Experts of a small language model.
Training: a variant of Adam for the experts, 642M tokens, 13562 steps.
Below are experts of layer 3 (counted from 0) of a mixture-of-experts language model. Rows are named router (the router's row for the expert), up (a neuron's input weights, with its number) and show model dimensions 0-95. Each number is 500 + 50 x the weight over its row's rms, rounded and kept within 0 to 999. Numbers have three digits each.
Before each expert's rows: a language model's description of what the expert responds to. This comes from a sample of Wikipedia text that the model never trained on.

# expert 41
What it handles: Foreign name fragments
router:527459522484577467465464440505466618523566548480528459495385524522508490577447554534538443486532574462479482498507442475494462473445522573486549574503518429521521532493485525388494523493520529457567472439452464497634368410613546519497458481591518521514545509539556548622497466486460509516
up1:582441529469535512538449513578537558516596536483590499399459507522495457474513569474497499479403485475568601428485524495468442454487514460471468534500388451390505455454387468575463443527537531494513498480443534480583485497564513484401432457477522520539483472421597463528515611522499523460
up2:447437504537495488492480470489635475505554474556479491352467516532498486485528479558562486495535462489541459457504573587472561405521338467505504541469546441461539530440469504612496507443423399508535460459432499541497480503516479527489496551474430502536435515520616496497429538530472530399
up3:447482482430481533490439383480552413460548438489531541501451547449557469498525493660533453432510494482493544444387468531513459544524595513577614477623459435510593572466557481446539493456493496493463488434444442480584467508530500514495462547520502548420472459455490540552483462481485508500
up4:395506546489495516490432534503504547540493518500535493511479479522529485446472441413478530473576479482507500494435503545432489358424408500487498508439523513502576482435531505444543470517596370548488491458541484412620483454490546523463482427499418515494513457625532550551502400540480432414
up5:541433471383575425481510500492427549445457518513556470539501412408490465440470468504548383542482554468500409454509499489485383520517571572490454526520500474526483502524538585468510415437546494498425403542471469541496537506456539454516449479574494527491453558571495521555516396448601570509
up6:442424560544490469399508461429530520494518506503513504456462536472492473520407540505410481433529518470489427485471551537428471345513521524533564450480459468548465516504457465469597460554511452423548435469477392597532602487497545424557448449505528445505506584530532507424410557480504479559
up7:494551509527543510456580549377496470514516526506598488578464472512490521513474527538487470505560546416447598421600461543528507467517415450450561549496544477519408566567460547627447524588538577503583499443424445486425440446509469524538573521519491480501519573465513417501527538478543483504

# expert 61
What it handles: Short inner syllables
router:506441501467530460502535465527536602476514483478493520452445520508458494574448505494505458476525496555500551501493463535527480470522470507465508584519544584567547499475538483417539548526449468431486586499578518427529326462586528559512476444547448445466577464520553514678566511491439407557
up1:492463510560542433524456489409437498588525495533455482443529499544426482497526475603454487497482387480492354539496498482552520472511465538410364467491497519506497429518545433579443464553500443390506530527455500517451512420507617519478448389546472513453459493501502541447566482518477562502
up2:507508429472527481471463507537438521539492442522475471498458624465499486558517457485387512533518474544507446573530497425496481511536531542440488479431426517504540420594519491558494544557504385530380590573586452548433562414477561433495482482497508419412517512546491529507498561465411440557
up3:521466577511547581558464570523509458562513509518529587418496539536554494416340464562427488515485506479470491522466447485499556400441488595562557550472453490535508529503551436528478382517536465444540559523430478499590496502522523543429507558566506523449495490529447562451565411555530463448
up4:459472526474523444540555550494441491585506491550522523503509548510436491501406405560466519583491469375489532545471539613496462462505487570499348427518505560447529551517512451526478462555433455415491477535522526519471560508555532463501447384519512584469553498368462471430558503460509490481
up5:475503610530472457568403514460538507445481533494512425489449473478455367485493466596441453435482465486528456493528482612543430450511480485458558567478454442522522579479518555497426546481484433431605475495507468485652517521458523421548511448557471554505559461556489485476457548531493414482
up6:448502466464421461518495481513560450496531582446504509472430483486398622539469480561446513510497560529528557462530518547493418564468533509387541529386467498473520421501500491510443529517484514463382520514488502626456566531474523520554473562545409439503386558506544464508626476533494494488
up7:498509450483469468546455477500484473409462520533426468503487539417385515498507447603491481475566406507482524483530545533520417527512569518460484501402526551505562439533514539474432560484465508544566518477531536489555529503434584564442442413378430492499455535421435354577527507448477494503

# expert 51
What it handles: Opening parentheses
router:523458412495481492409441430434459509534550391461544485439402504466422533511408524444534384565438478507518470525443377528519480602494447512484446581479532473436435516485501527466524440522457439444503498469456566533440479459550572479496523397538513484476510450456561502532561528490530429441
up1:482480497428445423479563508476431527467495516547516468539435550436523440452568443458508469505474464358537558575495407535500577495535474424463522477474452519432394517541502547370486490548486485461492499470517483490437471454508527535407512524620469518478513577523594426476499436515587429453
up2:467541617578479490527525456555519498435678529559476471588437505452590526527512505531554437477583467525529473539470388464508494439534470561618532553432451546417523487461485513483482450543539494559405577549544494454511459524483521508485511507489510571485514488407460523485549518510442542432
up3:439509482477444445428469460526447512575476540561525532485409578543550516455427478488413564449452430478520603476569527488549526482493555498528556594576526546462500561379610502434524462593432515509521502493458476527493477557498500479475481526471412457517584549591548414527448490549458558499
up4:560522495506567607399480536529482489416435429474554562476491525534369527555519494487363453496445565521562484516487478486479420547524419481490496489571477479381482469561500572586498529501503486520485492363479507496622510489571552438502469507528509545403519502488498503483492468531566453493
up5:487395507515493425509469604502575546462473436533486423518477442483482570483409427469412429466450475542489451498424357530538425476515497497506536534481463594526394511477541556460476436507419405518409485497552537453529481475449524475559514464561485442503548504480569562517589501519452521466
up6:452536539622442512584474562550540545477619453453519444539466509498515561520560468447504519514409434513491405462507439488518472491421456491599470529446447563493471532507425564430452449513422403455429432531523573438421504510536506582467459462536511539514501537454558550514575507546526457460
up7:474512570478478474556477511523480519461455394537423507455446475446503507489567372524504549434544492528578471561502429464461543502577429472451511542566445471540543522502438597533475522606407468483549517466525462442635497491528542505493461395556497541401562510462492576552493420489537502462

# expert 54
What it handles: List and table punctuation
router:473528398521482490415517408500520468553523499514471551493438577406400472532403540500546445517506612497525506548451456511458520480446517555447490533482444547563484469552524576473608524489571406470490563465472529545465465498622549495483448431486440501521557577527591421518533504435490438478
up0:548523523517574486545428505511526519512453511541559607557427560476519498492467462501506439556479522502419401504471519546440428560452550486466459484520437529531445514507514435556549551660546529481457461474572437482495500448454497472510482507424500475450551428414445585469564628586556513450
up1:538555523458507482583571550445389498592533460540569513462458519472505480479435499516514385523495509439487452458476406500498533521552517418479505461467624530514563535528487570484487455476536434547529491462504528468389539559569519561431605499529491543487563409501513427476473506405514398560
up2:520445437520475472424494536513502542405496480529565433405365399414498453487380531454465483512511425475546509523490514535469483538510535526608483536467473516388406558499543531435461534502512497546499573511505525454472456396459480401455533486548446493496510508481529587506514507573545416442
up3:563454460527569615494513591493521473515493471439502512457491673523408469497541548521503460525480503452471430489478470469473405529560504462493456513522556477453404620492389585517475466449425473496395565474434578442496530535513438466484462489570480554503536488472548490566533502460530484459
up4:535401460444508507555504503525511510477510545489479549446492481538522647449538518432542562480544515446465460479528537462547512408474538422546457419558472481514567513535448585506469485405585557482522525386486498585569457520580469606503518559440492527508445596439511447540467449425550457523
up5:486523463601475447458515385541462527494483581567427498530522547589519492560477596493403475501536512496442480341482504441515540438486570513585509461481553486449485380456569492437438505490509466522508564529514568455449459495463517454440492491505475437452420450492585470464508489521488395460
up6:394479543541473437483496512561401487479589429475582467480487486609455523502425524481484473444491427483503478489490526480473510505437432564542655453547550425504522477531528534509444483536512490536521425519459520447566503495512535572535532466526519344418516494582510506547497504396424563532

# expert 29
What it handles: Initial capital letters
router:552448444489461534429473450421554566596544439419523558410452492454463542510427479471513480559512448533556438516395522575539496526478527481494481573451568473512439458421563532518524465510524485507515495539474447490502374497526621541505465493455469465485558574558569447593594457489490547566
up1:452487455514594547451417547495471411557453473466526532392493493506508468515459555538512462426505421491458497463518589556524445475528586498367495424525495521567459550491476565507582544574483447496454461486428536426533467527529576427481530474487399495535564488499555433529474426384538458492
up2:468523539469491526496533502579543589516538430586462487484483506482517595495525577529403409478539495401426513494464522515484374514554532571551593511455483464475497411500558456574551458546474422570539609482554501489493451451473489404436459529438487484485489502518515577512522518565599508423
up3:544451571469594508442540477615500536536510511468483529504488484551504654521525566528487465318512452573439536561580391540475518510436500492508503519522458417591476514481510519431532453478569506524418508497521488516550501506517457476578478491447490486536434487582580534494460556476568488456
up4:446445547548444468537499567426531499406466413527503477544505555428482561508467415475389493560474518475476490583468570475500420489539475543602511432511445527551545513497527560449509417530438494470557496565557489501436464474459474472516520530404463510388583458475479609553530417505530436444
up5:410417483500512472439425550519527462453504518505484454520464495475552533561520491436418461461518478450564475447459497590492560546536406540590470488424454481483370492476523447448557461416488355459449441488401470482525409443479513546460485553537483448501469545532589403508506538494539514504
up6:466497403513555503533543516500506583527524574500465490453511539461468681487438461477495477495484537498448485563490535503521397523521533469521446616438520457534467486504528452477499560566518541546475694407580486551545464484464502542504533537489457469470518536474521550466561411421497448468
up7:534518572442497494453596520539330439491501438509545548532452464557508492526486510565508520506398494366553446563545546477447550501525491431404471504487583424517502529538499509565527471536582466507505451572484483453451549475549592586493582507509483433437474514493563402490496467540492504473

# expert 14
What it handles: Opening parentheses
router:534512439521488452421491482435433543521620445437586532424420463465473508507379535449609377584486442499488536514426480529506481576494468500472459512453524419451557536537484530512521477480524482507456564525432557502490474418579568513477509450564497428478498484479551518578588528517465413516
up1:432401540460521612477497502416467453401511498461532489458529435493488447553477515546532403539543513492569518448435544482483535434513534514600481559447546534404483528524549493389469620436454537454451484556479506550552538523525548476471563534483509448522447492414481458563479561459415411483
up2:554509518461492583473516527395478530444555591470525491490544542466488465554548504471514480445444553399540610488426489467519513440418603532468493487487550490546512508508508587455612478405501547485492554540443426457523496570523542497414472487433479440501479522581604438524528487508505378437
up3:555470525566457518505497421437486493414575539499628566627544506440428497453518447499455443563425544477483525498522504479526594551491474441485548415538522478447473486493483526437530440537438546459429389447481505494470484547544548561462518432509493357471561495507492511586542500505421543497
up4:458533508498429513507500583488527506563553569561571568580507461596505515588481518507520557518477490470466476453613488521450510515518470539415521500436588506613557449487597558500528425526568509477533495609467460483417526422471597478430505513477409414497483478417484515534497469516412483461
up5:556517504600523512480546544482538527429481482502556454471527472465380498495514545536429468465504550390535444550473601499457389491573482468602450523465480554496446502495456536494471543445505456562462599451474568461473454453557386497424395427509410440561484524518532527484493493517551465441
up6:501504583497513503389469545534475510399529573416534456545514543456530469471441528521487440518434561480554540499485525437510527469467435519563538451577510460419447555513597547388337483499481475457431483483479396466558511416512599527484516420534566484524545541491533516550489470484517556501
up7:444528545476526527354495506517427479581535389518545451492416549545555408487500501512592507481501487561504532485492533425513588520459524515457542531606454486468463560501458546476498486496571511484415568510460461451515522509480514489469479567458494620537574493386402568488529476513572590512

# expert 22
What it handles: Proper-name openings
router:574554504530422582452518478378526689441549455412578547451449524430459453536463510476508501529471535539512450456454511573562538505423496513471469562503600509452531519504484562511550547560515452491459508477471449475505399511489571512487451432442484525495509536528485489570573422447494564517
up0:566498511522485460422489495504452480528503466535504513511461505399520513528526545436522509558583505550488474469464516484491542381584432532579538574429514549478516477479548531499523450555480455511321537514510464571407454456444532503538538532394497594486562517497512497589610495554437532413
up1:532456440487523499546554453503462441398556459509460490474515536424399514469524441482475464508451432518451502466454515491473485533526454509548493540532437654430568585492416446567458481350456528479463496514448491485533403522472482424552585471519479556487406473452426512515452537454580493521
up2:448440474496582455468484451501524626547581521492513547510515485403475508555524539467573541434451506461459464481518487628517572457562506516541441469397522431546515531481446547474556449566501562490506474513606423478465530561467450436594568479580462539531460470451503533483422595501508511428
up3:490556487588458466533576501468537506500540491497432522396461451501388501465458468507581589493414524564509480460486553449497395465486522446456500582561537425490459456506575504486427491540514445550536550475498533393621446486446611483399513464491457506546476542479573579473508495563515514532
up4:564545576475491522484450340517505490463492608466487499463476552521521642541484568521526560495509527636573500507617416448573511547475547459472552551503476479497511528481490450460529556426585492472576477500417496530594490502528495442518492462545488493440494496411484470460482442490579513473
up5:512504610596541521501443455474430638468431417476552475499467589437570442518558524553492497478548543575647510502455459514534507517430510475560451579528423532528539452507432546464501474435506563515570491507532477480536429508482500444493426384567504537576547502481506527494473501534543534467
up6:509493471503657536449492420520513546478517506477502491491445576539467545503489589471493511337514549550533475494421403409497500521401565499490544462550426440560532426538478435467557579509503514453451604392469516508549449487523496578492469506542466458536488535439473459486485446482502470439

# expert 0
What it handles: Place-name first words
router:591539501474457484366505515377470543540582476518580541502474484486466501533450478523522535498513560416469430453504482593483553459468444570515497531434581545462473499476475514506535468569540468489509492483469499553509333500552592516521441481414457537445520549571532524543614461492455581491
up0:515507525475441422434515536467428526533439455519498496495498574449520466521513472401589532548477464529397486581509467430523531512511517458521444611497487569435487505512580487455607512390536397492418581476516369563485479480503502533506495486452504465502540531545490478551630506412462503453
up1:466362535441494458438457555517525610418508518468564516548486496517524548502533509455517423467560388406536443476505458480524520467558489528613435570474457465437516557481413510509504445452551544399530428485557541452498516506469450573591433511500504492497549449506549430521432450541502528569
up2:447509544536413665447492449507548519545552528552467482418506490493505538531499555475469516572474435500494464564476532566536528652555499501621478495515586460495468473444533456493478483479606548518490408572539545531570482480477512497521542513460529556508587620500482488534521459520484584559
up3:578434424501437488469486512517521613460490538509487563448490500486502430535537456469473530498494518425460536546510559532528518439509559441525431572518521536463452497435512523397554566471506614510451543490510435473446430536516450561556454460482517522425427476534461571646438479473642520451
up4:433473550463522587577455498489450526482420510444496486522501564489522523544460499537418370536501508448502576601489443495541481472502492441439552435428543526528533550477410546491499430514568531393504490592554492433517547475475549552451416494489444430440503482485537483468489540357430450554
up5:455454540445421548473421531460572441538464481434555442497461512514442548500406591407498495453471470527468422464426458545507482596492562500513402435451574526525470532547539574538531607466533529535560532468583550433534507524510530555621500435493507452543468552561567461531473508504527524564
up6:575554392518554545416459476461449501521534471587527514530486426431535613538513413434422508525508507514461471450537452559475496493525519581527453474454529516551444528424384562473460423529458517427455549439372580498537480464459499527517442447456516489411432464538529524471531511468457545460